Experts of a small language model.
Size: 9 layers, vocabulary 2048.
Below are experts of layer 6 (counted from 0) of a mixture-of-experts language model. Rows are named down (a neuron's output weights, with its number) and show model dimensions 0-127. Each number is 128 + 24 x the weight over its row's rms, rounded and kept within 0 to 255. Numbers have three digits each.
Before each expert's rows: "comes before" lists some tokens at least twice as common just after its tokens as in all text. This comes from a sample of Wikipedia text that the model never trained on. Tokens count by the router's weight.

# expert 6
comes before: " ", "\n", " \"", " Year", " No", " P"
down0:134168074117128116151141158136137143157124108102135179104156125113083103114131139120091156115092155087110136128106172122137122147151125108140146129074133123111090120119143160128145134101124162094151108138176104139152098144087147100128139150103118056145141110092134137122109134105165109110143175088138094126162144154139126110094139131133166134156161141148149082128122148123114126111108
down1:126114134132105086103122111106116090155112112140139157081093087158132152123103108139122131145145116119106140150139121154125140098156119132114098120089121123178170136148132111129127115119099108109132171152147103160152104187125152073143180116179111113129126161116120117094136157164127118102123161153099123168155103132150117122109143172136122121144118105152128098131163095163070127120096
down2:139144107104112115112173094156158114181135106128140127120160150101105072106147134162144088107158086105114138068146142146151136148107137114123146146112162092156143118124119145127144143095080108076155107147135118102105189101133122149113122120120129155146114123100127137143146134115078144119093137089162155139120118152122144160095147124160067123136125121133117166104130115115099130150113
down3:145123165110125122145128107134151082140123120136111133124183174106119068140123117170133076114142129100139133119122161119137139169113129131151117115127178120150131137066136137163154122111099148150125171097127150074141146104168139120084125130114112139111164128142151128137138109152118149119155114195092149158104119105108115106115134127114138142168140076154116112143089098162131144110145
down4:138118135114126109079144169118142107114128129099103121106121122126140160151092155126129112103068143113087139084125135119128157115052134118148130124126117128099148105096135120126156130158096092143140157120139129168087139151137107134106144104117128111141119111117099136130138107170158111098099153132145134157113143136113096130085116143151187130076106139124147081122131180104061143112137
down5:158117158145097138130127173097093150117124151144142140116136102126143111097114152102114094133130127126082120127128120150057145107104146123166157106136128107109133125103142182154103165132106163157096128145139147107101137117170126105177154153112100125157136118110089141095067114137109121123153144094133158109121140115133145122070167130165108118128127120132158154111157146093116114113182
down6:134110148136059130145118119109134131143127158116135162124127137081148119102088100137115118109130091154151141114138141135115113102142107096133109144108151124110110122098146100154133144129157114146116125163101115130108119123152117088112167149144179157191148121152131131125152158094131167103122117117135153142160119153143089122134090056131135152082144104125135162166086110097140177162144
down7:086132143096120117124112161144110151174099136130133095129101138102183127084143073133144132128118132127115161140116137153115115128136135135105143125096165097076168130114135133072151115125106105110128163094105136111111120118123106151126136147159117110176090132122185089145138105115090072166127149107129155142085149124123106129115123124131144127119155088144079133108155127142145149170153
down8:099128081149184125184130140121128146132102107097105135119131134147137183114143133151079105107100139083115132100118127117113125084140102166158177122161099135126166109124099143156122152123125124118136128169117169122140137059118130107146121143172080126095091125122157130144081109117134147126144111128096117101161132126121136149108131093137107127149132175155112138092127140138090153141137
down9:129123152167129115134150139126195124159166157117137126155100119171097124107105161112115122134124114200104117093128153111121134113156128151126158097116106125133148127125087066116153109106106094110137119147115147161086153154149084147114107177136097144158144103151127111139140111143142099125122157118134112128157150084154104134132123121162150132143124128098177134161135080142150121112086
down10:118097106119100145163125171126136109112111111096144119119133132111108111143146112106149161110093125111148145107125133151115141138114056135136102164154151162118100105084107122108167127140148160108169122108118127148110126129126130135117173172100114127144110073117127135121124154133105105105156121090105141122132169158137126129117154077129126140199097173104171096152102099089156107130108
down11:150113128124119127137083093127132098106107136087141095106109175171103104132129123117118125101140136138123124125123125101174155060139157124141108131153122149117097107120106124127098156169126137115157110091135154128120133135127180114112162084141086172099101074132125143092119136183147164147130105162118148079138117136162110117142090140134117125124162134144101106160120128094133141078118
down12:101124129103127129122125146137171122125103159127143103144135123110120122138080115137118110134147130108130175127132183133126106097115156133136143166099092099154078155076121149128157121144115160137158180150139142110127151166103133094063079124113136130115133123158117147147136126095108093098136105170105107110157129128128117112130120098191102124139105163131159110151147073108152097123144
down13:112104142112144145131146132165141109107142115119135122133142148137161131146122135142138118139150093068134075120129105120190118146145140089135158148121082153156091098166121153124089122092165149132117104104134142132085085122110145148123137140087131149099090104135129128158141108110096104118158115083113107139108115104124129078153083116121135126093064100095114137155126086155116140140149
down14:131163134178143090147134127104161140106119124120127143145159070149105122109122095148141113111105146101085124127139132133167113134126097114076090121127149121140123139139126154147079134168166158150138122064119129158164069132108156134187126137121111121080152132133148122132138129148124144136086109154153177162119116155148146152122114110098124120117104121146146171099095155142138148151126
down15:138143124085140119110157151079133121107137116148171108104107114171077130118171128115121114151157127105151130138135125133135097105102114141129116125129143150130140110111127139144137121146130112123143116121097166110121120145121130108162152111108140113139131138144113102210143116155201107133154122146104146060109149146104099113140150137121101130173127118112139150139083137165143038114145

# expert 78
comes before: "ic", "e", "ical", "ber", "b", "er"
down0:134104092178107119113117100114116117085111095126074121139140073123129124125119134099142163094121121116117088079112124130114114139087126124166098140075098129169085101119111132127110144098165138164128120143134093149115111112127117124138129172161132149117111067098135122144104128125128113124192153129130133120098123125096082111118119152166092105137175138103100139134137157110119132160135
down1:123155148137113160126143171101195124142139120118156113098112130149118125124116125136127124150122178187139099125128124163107089105145133105144079162145102122137102136177127138121112114139140140103122094097135119127113136193156134131110163141113134120082106142162134118103102137126127080092137108108122150122134110100138116148128131057099134092129132110150111153074098096161129118163154
down2:120110177177143158098120104106165144132118094148127143112061184143143143091127163134171153131131086110126134145160181134136070100132136120130139126144132143131123099098140117163113117155157131135135123141118118134140099133180112131129174161141167139162094120114158160128119118138138131134112122148143071137165110132092138176104089132146109115162115131136152095129110129141157141115139
down3:124079075111136122146101167106122135116186132167107122115087112163123115131121094142105121170148145158110139145113110096149127120142121106100107146104132160129113163137121097102096165128155122145109115125109153161092105106113146095117108131123127130180157084160130144117137163128138113096134120141134122136093138117115110139171167146068139162111102082147134147155121105091125077139143
down4:137120170148142140124151100115119073126148136157143121103150173125091114149148133117140107122086123141129175162125138098097082181088054143139144107117128126135105114120124124134119159132113100154079125124150163126149119138153137109135169113155124137073176090087124134165109129142125130118158171118112125119143117093152181120085121140115127160121118118110112137117165129146144111108128
down5:112117131130121145132142144093130147115146160070105128170119095177114119174136122123086140121126179089158147105101134105111139117107120128112178111123103130137152113101140090129127110141099120114145117135106092095136118148136117151126150115089134114130079141144111096173116137163106150122169154166092141103179106131154126178139104134072098154101130107122150138150147141099142139155096
down6:124128105124108095138108157143130152135110141126123125156113143121108143169110140156139095155129106150101129127103081109143099087181152151097149100126128160142145156137094131107110112075111158121116105155116147147082107149121095075146119075144139118138096151089110113160111118124125135159104122108096126122090124135144143154105089121126187126139103147120160152115196121123161133173131
down7:199109140108181108126109148091127133142127155171157104127126080111128127165092171123145137116150120120131126146158185129119124156095126137129137128107087134173135130157139100166126095114142139191127145174148086144097152113126141109134109109169111132123093125124117116155142121092130138166133141119113132140109121107145165112105124112143088087133126135119137109106173154101113123122078
down8:105131130181115155136125128120148115118099105156107131089186140116133123154130173163146120102166154103139076141127098132153175142129132125133126170166116124101127110098174154159115118122136110162131150127075104160126163146114152118115095171101088116141141134131152131127123151114104145136052133140139068120120134149138130104147145089106100106141147115125116106110147140144137144168143
down9:119156137095137119110133146152150122124148157142122155106115141117119137124102127146125160128139107092106127123119118133171137086134097141155143144147099095135099126158092078088121115167126116207152151130106109162111172096079144128137125129132084129113128108056117103126098133094138124099115119103088105174130113143090131139134105162149154128148178098121113119127110157111111087134123
down10:156095105137120125114082148168107124131136135149104141110095101142126110143105150128090144130093103104100138123118125128134121071122107129146128124164144159118136093099105175116095179123145152144107117193129100131135104145135171124124189123111121130133163149143074121083130121116121128133123100146098127176116137123140112139114175100163098074129120151122118099152078095119131126105137
down11:134096134170150139175073113128121110153098113148107107160119168167156111123123161115161092141087075111105095111121125146110085152154123175159131133116127061094147129153109117142130138150095117129137099115114131098169134103138130096109146122146120166168116121119101146157133173118109143148112075115120170120125109162109133105156118155153152162135108124110141145127105146133137131139120
down12:119082104115155141137146132162127130134104145106128108141188152140089120164135129138104133109110097137139137146075099155145145116119085115126120152094100162166114123152079144125164116092138148114150117115127109109147148123133192184131115140127117128119128110079157141110118095159141133123180124129114136117108141165133148128143145127125142129167146055115142134058131143155125119153125
down13:134132104103088108146129135104100113145135157077149131176135131154125144108154124131067112143120162107143128122077111126102098121117103134128132159133140132140157124116157095158100137125094107142102085118131137093131117147122107113157115161142149114159130095137097088106072135102136123162171153099077127129122075127104132117107118147126112110139147094161125076115147125134184145107168
down14:104110167143141116151103131111120123121174093174150121152123125097148144112102131143162141147104160127103141149085126123120135153115108166107154169143123116114126139146177061139119098081122112123126119165111170127133098132114144052081133123090180087138131131151134117113126130153128126090151097137136117100142128140132147122130133154133129139132072139142118139118126119127072183115136
down15:122165131101146135116093139126106136158165137089066130164068138120201117143125103159114102134188101134154138152119160129127120132120136116117113098121116098121154123106162108103108166085113140166147137104126118110170129115141139127128169147122125097148145147142131136152112133069088126143159121132153132104114106098140094149123128145088143103090151154139127133109137113173152119116104

# expert 131
comes before: " 0", " 1", " 2", " 3", " 4", " —"
down0:088120116116136112154182096212140097099124186097119148143117134167152158149107093153082139139124124145116123104101104099131103083088127105115127087150147138108103098153116134113140091122124139148133128142069142146097102175120131172157114119127112186134122140088121140084138135139137120122155131124135118146128108166137155142125110144108136151135137117124116139145105129135128080134113
down1:143148136157133129115136159093105150172119163074158094166124158114122114128133137145156157145080116162128060103141129153117092122145139125151122131067134158142052147138114140117133113112097119097185135108127142126153133147131116142097100087114105092142126118134154119127123087102137106170127163112113086123113110130096124114137125113142097097131092120124097132101150113115119139132157
down2:146156110132141092106123167107113112143136116136130154115135071125117091176151181148109131115113150067107113184139142166154156107118167129123164153126128102158140158141143156113108120135153114113141083160152143144101135137106098088093092157157156153144169127131178116127093133158154093135119162149101127128161103097139139129139119112144121092131125110122144114122089118156156134127140
down3:087124142111138165129120150090106139141130133120125135150181150112086110126133132137143081130113104084111115109097134148156133108107102147174128101142165086136107123143130115105097077106142137147134143147101138134098107104095123105104112101122118104114131169126099124103109112099144164123119118094160153120117093094094097102137108126121115105053097151161153131135155159104151118127071
down4:085102124115141146100116146122097136130088096096114122115132185138114124144082129160086127109154142136122146150120097141158085123134138084115135070058122092113124171084161123139128162110136123174102137118120131135129102159111135133110091114120106129083148139151149101147084141144139121159171125120136145120082143150126146142109118119150102110144163148143144147107113117164112083114135
down5:111110073143116145090117146154126103127061127115116096163102125133107136146130129155095129189146094145137117131115072156129115140151123130077152119097110129109108098140131159141109104153155098161124177134110100068131138150134135147136124140117163104124134131156138150115106140108112127116158107095127136136163123135151104174135097111137135189168122120146182124121130172119143115101128
down6:069092112113154123106097172146112148126135140126141114164114117163152120102135165147106109156132118116142116125173091103116141106053116158105134142116133149125128113112189126134104105126147155088130136124090122096154165125148124130126104136099124112123138113147103128135109121151160168110113121101083134110115135095161134091137160142140147109134103165112097119064114097161140133084109
down7:092157131149140132121119128149160151116188122136148146115095151115142160109092150131161099097118146114121143087148119096122129103087143135129129107079145123137154123134146119150103185136124131122118104136152098131108156130091106111153143138117120126110153083145143180175157098152122119111087122130093123134168121146109150138170133132133190121119160159135110094147085121082139111148174
down8:121112106098158111129109121077147143145130153181138108166094107097104141103120134133115157095146108129168152104089114148150116170145130079110114154167120133127169134096139121143114106124137124155110137131123153148167125113129161120109150118113128137072135097107167098144118127087125104107116112118159168130134143118077119169110153118124195091147093121118109145149128152161148118130170
down9:109186142123138118093154196107155135104112138154137102150143126107170156127144086163130128156103156112141135109096094182118149097113117119155109101145147104129122133125127124156148074129162154141150143111133101107141140084141159077148155157188141137174133125141123142112133121105147134096162102146133148112101158146137138089094169126130122112117164143158114148135104123103132123122116
down10:125132106128106069138164116156118134140090173141131120156121129136103124139132113120105149123089170142127116153111138118124132115103133141086113109095106091147126157163137129121099120096127129104156130141078091133119133119125152113205107138078152119144143122138077110113118120150150085130105165127107111157156143102068108156202149101134126135156119141152164145147146125112148132117125
down11:160104124140144094172172132122114122139117141121100121139118105130143095066141182104144140140089137119107096148107133152133104092138140166095149121121126155109131130130156176148148122107128128147127100177130115138145119125123101111144139115104115093130131104111142155121114113116100042109136066141159146112136176164099124168102116111147145099140135082153142103112141122107089131148120
down12:117115108129122132108134139133175136102137100161106186111106111177103114114114093112126092111114120083155089139180116106112109130168156146102077138141106173091167126095078145109106116094116092106088096124154127099136122102154104104113117153121109123127124177144135144142139134115111088146073125130139122112113124166106131105160120101138097118129090138137131144152108115134107118141157
down13:165123156122144155126166170117146102114189079145143115125147121126122116110180139129142163128122137101130140117166121121136142129098107120114125134127144187137112128151156139148123124140136114093107112166117135163127130154175125178157142172093104117103141122124119121173108101147110107160168101138100143104092140138107159145114108186120089101150152116139108118159089154145092164114145
down14:102188076150151169104132148173110129108136126126141166135173125139124117153168116095146105134148091107106141181141114138082132159140145125127133107119104136141086105113132098106151128165122175114132104142185103146115125125129133133124114147130099142131108114138104138134086157110121094095126157111135104138120127120110140110092147123135172131098138111062128103170113157094119131126176
down15:092092147095080116150121161083168125148111127127141143137160125124113144115152132125094133141113106154139099142100152093096104131132142079125189153141157148139117162131097123107105152119093144110101149156174134150119112179119080142128136105141125124115117134087116129088152131107123097128125067156137163147149099140103126091084166113121139103072127143132128104145139126129111148116117

# expert 161
comes before: "\n", " ", " 1", " 2", " 0", " 3"
down0:197133109164121141119164161109088102141110138141103094125155082140158141103101175111148166082128153122123157123152090172148110125144179138095130125150123130145128120109136130125147139159181141103101119176131135123144142126103135089121148159134150166125152102144149126132081115141105136148121137144125067123134110138120125120161090102126112127119079130164126153148152110116125151156100
down1:139128134111141095167142130128137140117139150095097114150146121105094125132113105087123155170103112166149130081103164092123131068158117153126187124143144111185135120119160153124142112104093165103140144164096159127147161128173146148154124132150097116119163130124142151121136141093124126108129135161115107124137109130178129184141133141114143080103108145099093154122153133091130138157151
down2:080126112129155151137154151103095115153121159093152131142088146166113114140142166124143127124073126127142168166132154145104136169115148124104105152138107141142059132119123108135137123120157191139134087145101110122136138157135126089125093101112111165123116125125185180115169137096133112150149116110165130126157156162145154141133143074112145118133150117105131123115099143113122098114155
down3:169116108123143150132150111153114133104118074119139128083155101159188124122159146167069114148113131168113132137101141111109158087127149120155124129131137173103135112081117097140141103160125141111105066186128087178179126119127121101122121122122115132097144128119128125151130116130153108123123100098157115145111163115166131116163093163112122167123115163130142113145127132121128145096131
down4:145187096147102105137091132159131150133134167091139099119123124142093112149154126127180108162123134068136099146110131132105124127086124135136149115153127155150114153100080135131105073100136090132143125119133140106151132153152121117129139165144166141138093148122100080129171150098173136112103120118127114084122136149122153146120147080135138107132132114142151148145120147137120120147208
down5:138148117108090139139138092161149122145123120109156128127096130117176139119135133112173183151133086086146155093171124102117120170143130094107139128066117122135108104140133127130142128142165149151123116097156105145113103108156097165119061121101120121154117144123110121106151134123077146158169137145092121148089136115104126094078102149105079142128098112111100137120135136150126108110139
down6:109095125105109093136135191123135088138144079123112153179161139137160145119128109189150147125150112145132103092126106121122111129097132139130118117123108155144132182094107107153132144083114093136151135137093131079134137139134099067147098134144115110139158138108151109115084131106080115134114127148133128166123158123137139139119159145128145177120064152143124153142160147114095131123134
down7:129109123111107139083167087112110123150141135143144108120169143105084124133165127151132100129123115114077101103150114115108122128140119155112150144165133128117133129127111111117123071108118118144092142088134166137152186114180164123153121097112105106140132153121110094159100092127155119157120150122107114082119106165137122143168103088158155096152149154094077134082107113130136128104109
down8:101098115111109113136137160106084177126144126128108133150174136160157137111157123074110090126124136133142130139095125128105170132065145118095149097179128135145164097098131122128148067101171112134118106125132101102121147115107115067123149134114120083162092158145143136131155116159116152088098149105129119192132151144153131147146114150113137127131171135118117136118114147121123115147134
down9:166138144113129128125132123105104104106117098137144171089075082107096103113143135128172066132128135147118107146100164115134116157119146108121145160123116130104159096168139120127130094124154113095131107132158103109093104089116146122097162141114133148095108134132139112166130124106164152142154095162154102111110169138137179125110159074156144153099100131123172111105145159121136099122141
down10:135148142140102123139124147104085129166152137107136164101116117123119101085146146126159103144128122095104145153108151138083166145123106136167131121165070113166112173087095166116105170159112121096093119138146155087112150132094120171145146128139110137126165135123154118168156131148128111175148122178084105098129172119147135148110153129095117111117129147111141107157124119147117156138128
down11:137093138186117098144108127106153152125140152116108146160106094106135146140139129103112106139139158127148108134159085133095115135115146129137190142126128125115094131117169117107113142152042108158146153164094141123095083140068126145163168130112130116119110116126106188148141136108146173097102147134128115101150113166121147132105107153106136124137152136108152116134136156140136133093100
down12:091116166146136126130107111128135142126138173166089093171133123141093159146122101086110115109150122118113125107191137110111142141155087134138103157112110147112144104113132157148123149110104099119091116134130099123138155102120112173085107094131101102120112140150125128113130123131164120125127131091035162100172135140128112145123135119133125133147116117149124075105189121126154098121151
down13:128114135098109156154159164146161134119140108100162080082130141158132091131151139150122174117086162120123135119118125161113138150117121119133107134147083103123113126127127106120147134086121109160121162118111127088132112108095156125086109136137149130120139116085087126134126159157115111086147133113116083136107145116119199114055089130123130131149137163122187122168129104149125106143124
down14:139119087150121112121118159117126124111139114141139131108132097132065104138115110142080076127130135115088114147138122152109124130107140134133147120145122106093189151111174057090147127136123152133063131109169090127145132170130103123095152145116077133164140120131141112116112127140130093122095107113125160147111148122119137107166092156120141115148100128149137090124146100099175120144165
down15:114096082151114158162131128179100119138125115130114137124118147105137164134122103135130136113099182140134095146151092135141115141149120123173150096179128132080088144113119146148143135116123102130117146120092134160116119143181163182154109154132114123113159087180094127117124142185110180131136131139115120123107131131150157123135103135135161119127129135102091094165120125134146098088176

# expert 22
comes before: "\n", "The", "==", "In", "A", "==="
down0:133137159158145095118120145153140129183119117152151111126140144155089171151153167123130122120126119164126163108098126155126114159089143161101128129130151112128143097131122132112127141118135138095113196150145114126154132126144121057134121109095115137134128120116074092114172098155106112136128116128123176096138169199147112138131176157140127122142114090144142165140137135127154114170145
down1:140126136102166185142148128115130137109080138152162126159083127103130134133124131176138176150113153071094136162122091110092158096137112084100113103121148124136118140134183156092120156107145118106134133130087153169126086124145152158113173129126134150108147130129118100125120159153144139156134120143133117098122146159120107111149142190121098100125117128144149118119128099120111144076157
down2:104088155116123104184117132145104120148128114141087158149142063155123117117135131094132073109080134115120121133125099133090139145129140147164129160128134131139104139125125110149121165166146158128097115126162112132106151097118126123200119123170141138143121114171088111140117099112155197113146129156199111121120124135141107146136151134135125146111153107124128137177166118128103143132127
down3:103125152123147138124115089142148093119117117142118143152165124094094112185143093116153153106099155110147148103122101184128100143154134099150145153123135104138109159090166057127163121152108175142119146131092108122176122109114121119133137182101122098119143168112112109160145138086120106113136134149108133104138144115133112132118109142160171151126105110132119145135102118128179116182116
down4:146117086141111129119142144111136082126137136163070136105102151135130140116125120108191161121114110097108150136110135094136077125128103122147171106150119149123117152122095167116127131144112150139127094105110147126144166114098131095124105165088139152136074086173165151186143144103112090132109132139122119123129137094125180126110157137118112128131171167125122156128169142117141099146103
down5:160167120124111133110118130182135161133091109148104097138063131158176116102139128154156112126114121110148141131110133125144123179153113117078135095123114173131153116143131148126118096122161127117099163121091150102124140136114152118168147174149117113110154137111071153123136104130091174137135129103103126162144119127132159130109133136076132182136118169134127143155167162136126102125164
down6:142124138176108193109143087114126122122143172087137082170170159138119092114127119126167119129153166135126139149145132142137103096157107197115145127128154121144166133135125102139122103133134086132120112151170119123152135135155115097102151140093070109126135127148100099143113167120123140143101087153152145119134157154099128113136089144129149096164137100148107119160128105120114131144089
down7:136101134179109153159110169181097119124123099123106157146114129110162161117109091150170146135129129111105098152088100111200125133165146112121107167128099118075123150144107104170129137133117131141152156129113150124115108178113129119149160101128160119117145091139141095083143133136116151114130110149118122098127131115127130130139113166170127124159136073175129158125123111127084115139142
down8:119124142096130141098132106128131100130175125171112102121162171112163115100107091119132139144161085079165130091122156120153147104114100124165138156109107175110121145142090118118115146153155100097163133123118132135155150086136176141146124153158154101172116106105116132171165145113130127142133120114098167165169144125123108092149154126135152131166131156163115134147113087098107128116118
down9:143089147127133155149150191108158139098106134095140101108105103115115099144139123145150128160124149130142105112167144147112102151135149156084126136111086158128104163148128117142121111105129176131149132151114078144179113139129134153116110155113130137118135122103157135076116118127158144120133126111125121122052137128165143101089099101153140154154097090125127090129113180132144152073126
down10:119120104121127112097130168109144168079130119151068127122134118134177123106137128134177083147083104133178123142102117125139086135112120121078129095160109148141130084129131089131154097122122060139128126134100112108093145141130157112148101152155139123136139116147165146135120103159163127111103119116163088131184119141132121087102119107109091135110115133116133137108143102102100156145106
down11:139128138106141134141107156122161146103105102149125121119107138168148103150146125102160114151072120162143090140192112138104120144152133105096140143158137165108113162171104154132146132125140109120127121126108108106136128101139125119097193139156149158105116103094101078117091136129107146124112121074135134120125113162090110099128164137131134115112137141194173115127172174115145140142108
down12:144138135102180100117104098124072138166120139140109173136120113127101146164125166096131136158119078138129145092142147139133092140145153198136158150127116138131127141157119167102140144162145083113137116118200117125155144134137117125128119151141156129061124124141142150125147113145122113126135136116116118112108138157138129108086142138149179157109091144079110161124089130134121101130155
down13:104094132123102087146161118104095137136125115077098165139104064108104114129107122124148135110142165148122091145099104141144113160140116141069157108140132143149111138179142094128126089113148061165134143132115168135119140142110140132103129119109081114095152104150125120127156151123159132076107129127117104121136109124155144159136130112109128091124159093094135116106077136115121140154160
down14:121128176120130158158169124150120113103128106159127125132132115147150122139148151126140119171150131144129140154142121160164114110128126127126128151117122174103143107140134130126149160169133156165154052112138105035107139111135135154098156152109139167120135136124131127115131120122083172143121129099084144135099104117138135186120137190130141110139098106168106142145119139101164113146115
down15:142148128122112141112134137120096120110157093092164129098094137117140095121146137085143139206145126101116129151109097144158138097127113175112143126105122130114146184127132103147149126117086122131108142152178143109121139126112108108087096152170121142119111111168104125130076162117138135130103133124117143129123134115128176154120140130148140126119168205101137097123133136085089109174117

# expert 85
comes before: "s", " of", "ing", ".", ",", " in"
down0:111077146112144147140116136085134131109141151172103079134152137151152071126115131123150178139129112110187120153120119125120173140119084116089114124130123159151123125159101159138169106112104083119090149119124106126137156145175133113133145168154115116146112156108187113100116129153088158121128130122113161134120088111092118135146116118151102118102148155131098126142118150091117162138159
down1:134160146099138136109104127128156139138146108163166117075121128100126099157138152137124123196106153154115117155139081164127096171141124139136133162148158109134161107119125104131122100154111154111098155116113150096121165118086102155121122096168102118111146143153158123146081088130143103126139096127141161135123161123100070128129141107112103120090169137105131147119123176156088125116150
down2:150116130133074100131160128106147133111141141112089117101126137128073129172106122134118127130120116171139125124124120103098107150135129133109163135139119121144124136136121076113137111104137131128123120133154160132167165139153071136135135128134154157126078132152129170093172157196126137130150157108094106141170122132109123190090137132101107107115116139127174134124145108129062130088092
down3:122090102160185153132123169114129139127103155106132105151122125108148131131135126133142150116117128175126121100180133131165204109128129143122125157120113152097168108099159151145083130083128135126138141162143141114169174142110168136108143088140131158089138167157104168104104124088145111095086088106145143130122107110140122144146127131134133147109121142106096160117106143118121079129139
down4:144123089114120156134119115137152134154113128113160136119161106128088156149133133142124103109162120114134083123154117145096167118168170126174121121138137097123122097125075152157138100109103167060102128135140149104125150159155131109118149132098125110117132163156150111116090086081126121162166125126158118128103118185141148102116128130167132120135094179107121139132066103112125117135128
down5:104159185130133139095154090124136091123107155148153145094118149078123088105086106094103100145113140153095127148089120097145096113106145143112152140106152147075142124095113094120133086126128185150111164131145151131086143108122136135104128120154121144102157123138128125158123133160119110103156105128112123165099149136125134154137127121152161086145109160069138119084117153115105132132152
down6:169106132103087146130129160135127142122113122108114087104152152125106152094130114142135073109109113093146102067115102131128146139121120133132145102092143096165155150139137127124095129093112105159138124131090129150107104094143092078116128112122095142153115131130123154129113102134186066148119134124070157140145130119118141135114123136129123142111096154174090099148138127144154168186105
down7:094125094126124122102109148131113139144123146126121123114145129093144109122094142120151124120111104162093146133149124161113080114142127108099117123157123184106148120156112083134149172119157160084125131124113156123150160145122094085112134134125125164138144104137177115101121171093149130162155149118140110126150070167148141085132166155091106162093120155079140155131129127137112169170111
down8:138136129151151148084100155097122115101159154085160127095103152109146085128148103084099153122117097132106128117134136156103110088166116126131141105130161099114118119117118148106119144128145142125164138122147103130066112082113111138175179090101111058146129148076159142181130130141120158173089112123115132130149123119161139145133135142095114122127127137150138144094134135139105134100120
down9:131136177120153097100130141159135156101107166142196132123101075166108168120150103123130170137109122083140104113125145131118150110119147124130141108126106127134107085107140130076109070112135162107165125136126123156106120163123119141109167114149126129115095115113080141113159081154111097169121118156134107124133103135120103094123149125108153093119132117139139132120163186116124160118158
down10:163132133131133146091108082163110115131125130137113121152133060151074132155144139120121096163150095173175110152158177128119105150084126139132124139116105121115156150146128139119112074114107069139160154131117154093128103148116132130123145115128123152123146146115090115146107118149160125075106155142138141133117153124085126143210125128156132157122123121141118164115104120143112108108133
down11:160111130121149141143099116147137144118129149152146117154127129183148110126190153107122126132138174056111146115145180098133124070141131150122145142092101147107135117102132146096158147138090137127159120143086137130120113120123147089107153144145122124130175125130126153164160121117104142136177110125085127139133121098099154153083177113131108107107109117114139086145148148136170132099160
down12:158125138134151169107138126128169141120165145119109125149123150155170121102150106113128104139132098154140135112124147135133137126103149127132170103095112105186115112137155095123128109092139079165104158115179168118125113152138101164128154163118107110174135118122177106113154153108118153171164083110122114127150088122158120144137075121105082112135132131109130146107163120089161147102110
down13:128151090063145101154149139106110128182116136119111108132128095113126109137145127131153167150121175129090138135138138138112112109075152138144153124148144126127147133080127131140098131139128127128085101155119107125131102134118150142105177138160126112151138138161123076182133148097102103146159133166141134131120110164186161166091130131147099103119140134119135086129101194105136149124126
down14:106147141150124136139150061137129139110100118132161143150127079116141118149113127164162154090085116121116131118069103138080132103142102113125110110140054121108111122147122128115157136141125176149098134149126110115148125148151149115064125165135112138113090152100092129134134131157126102129111152100163130122144173095146124131164105143096089130143143128107150118136119171139109162091103
down15:135151085138157119165180135080118158129155135086164130108182160127135143126123137176106150159125123130151111128094156124104144153138115133144099094104141094137159141167134115125110159106145121124126169118126139111142114106112131118136130142120136121125092102166118120081079145172134114089149105137115131098140119092179130159168101122141157165156133114144190108132149160124119117100112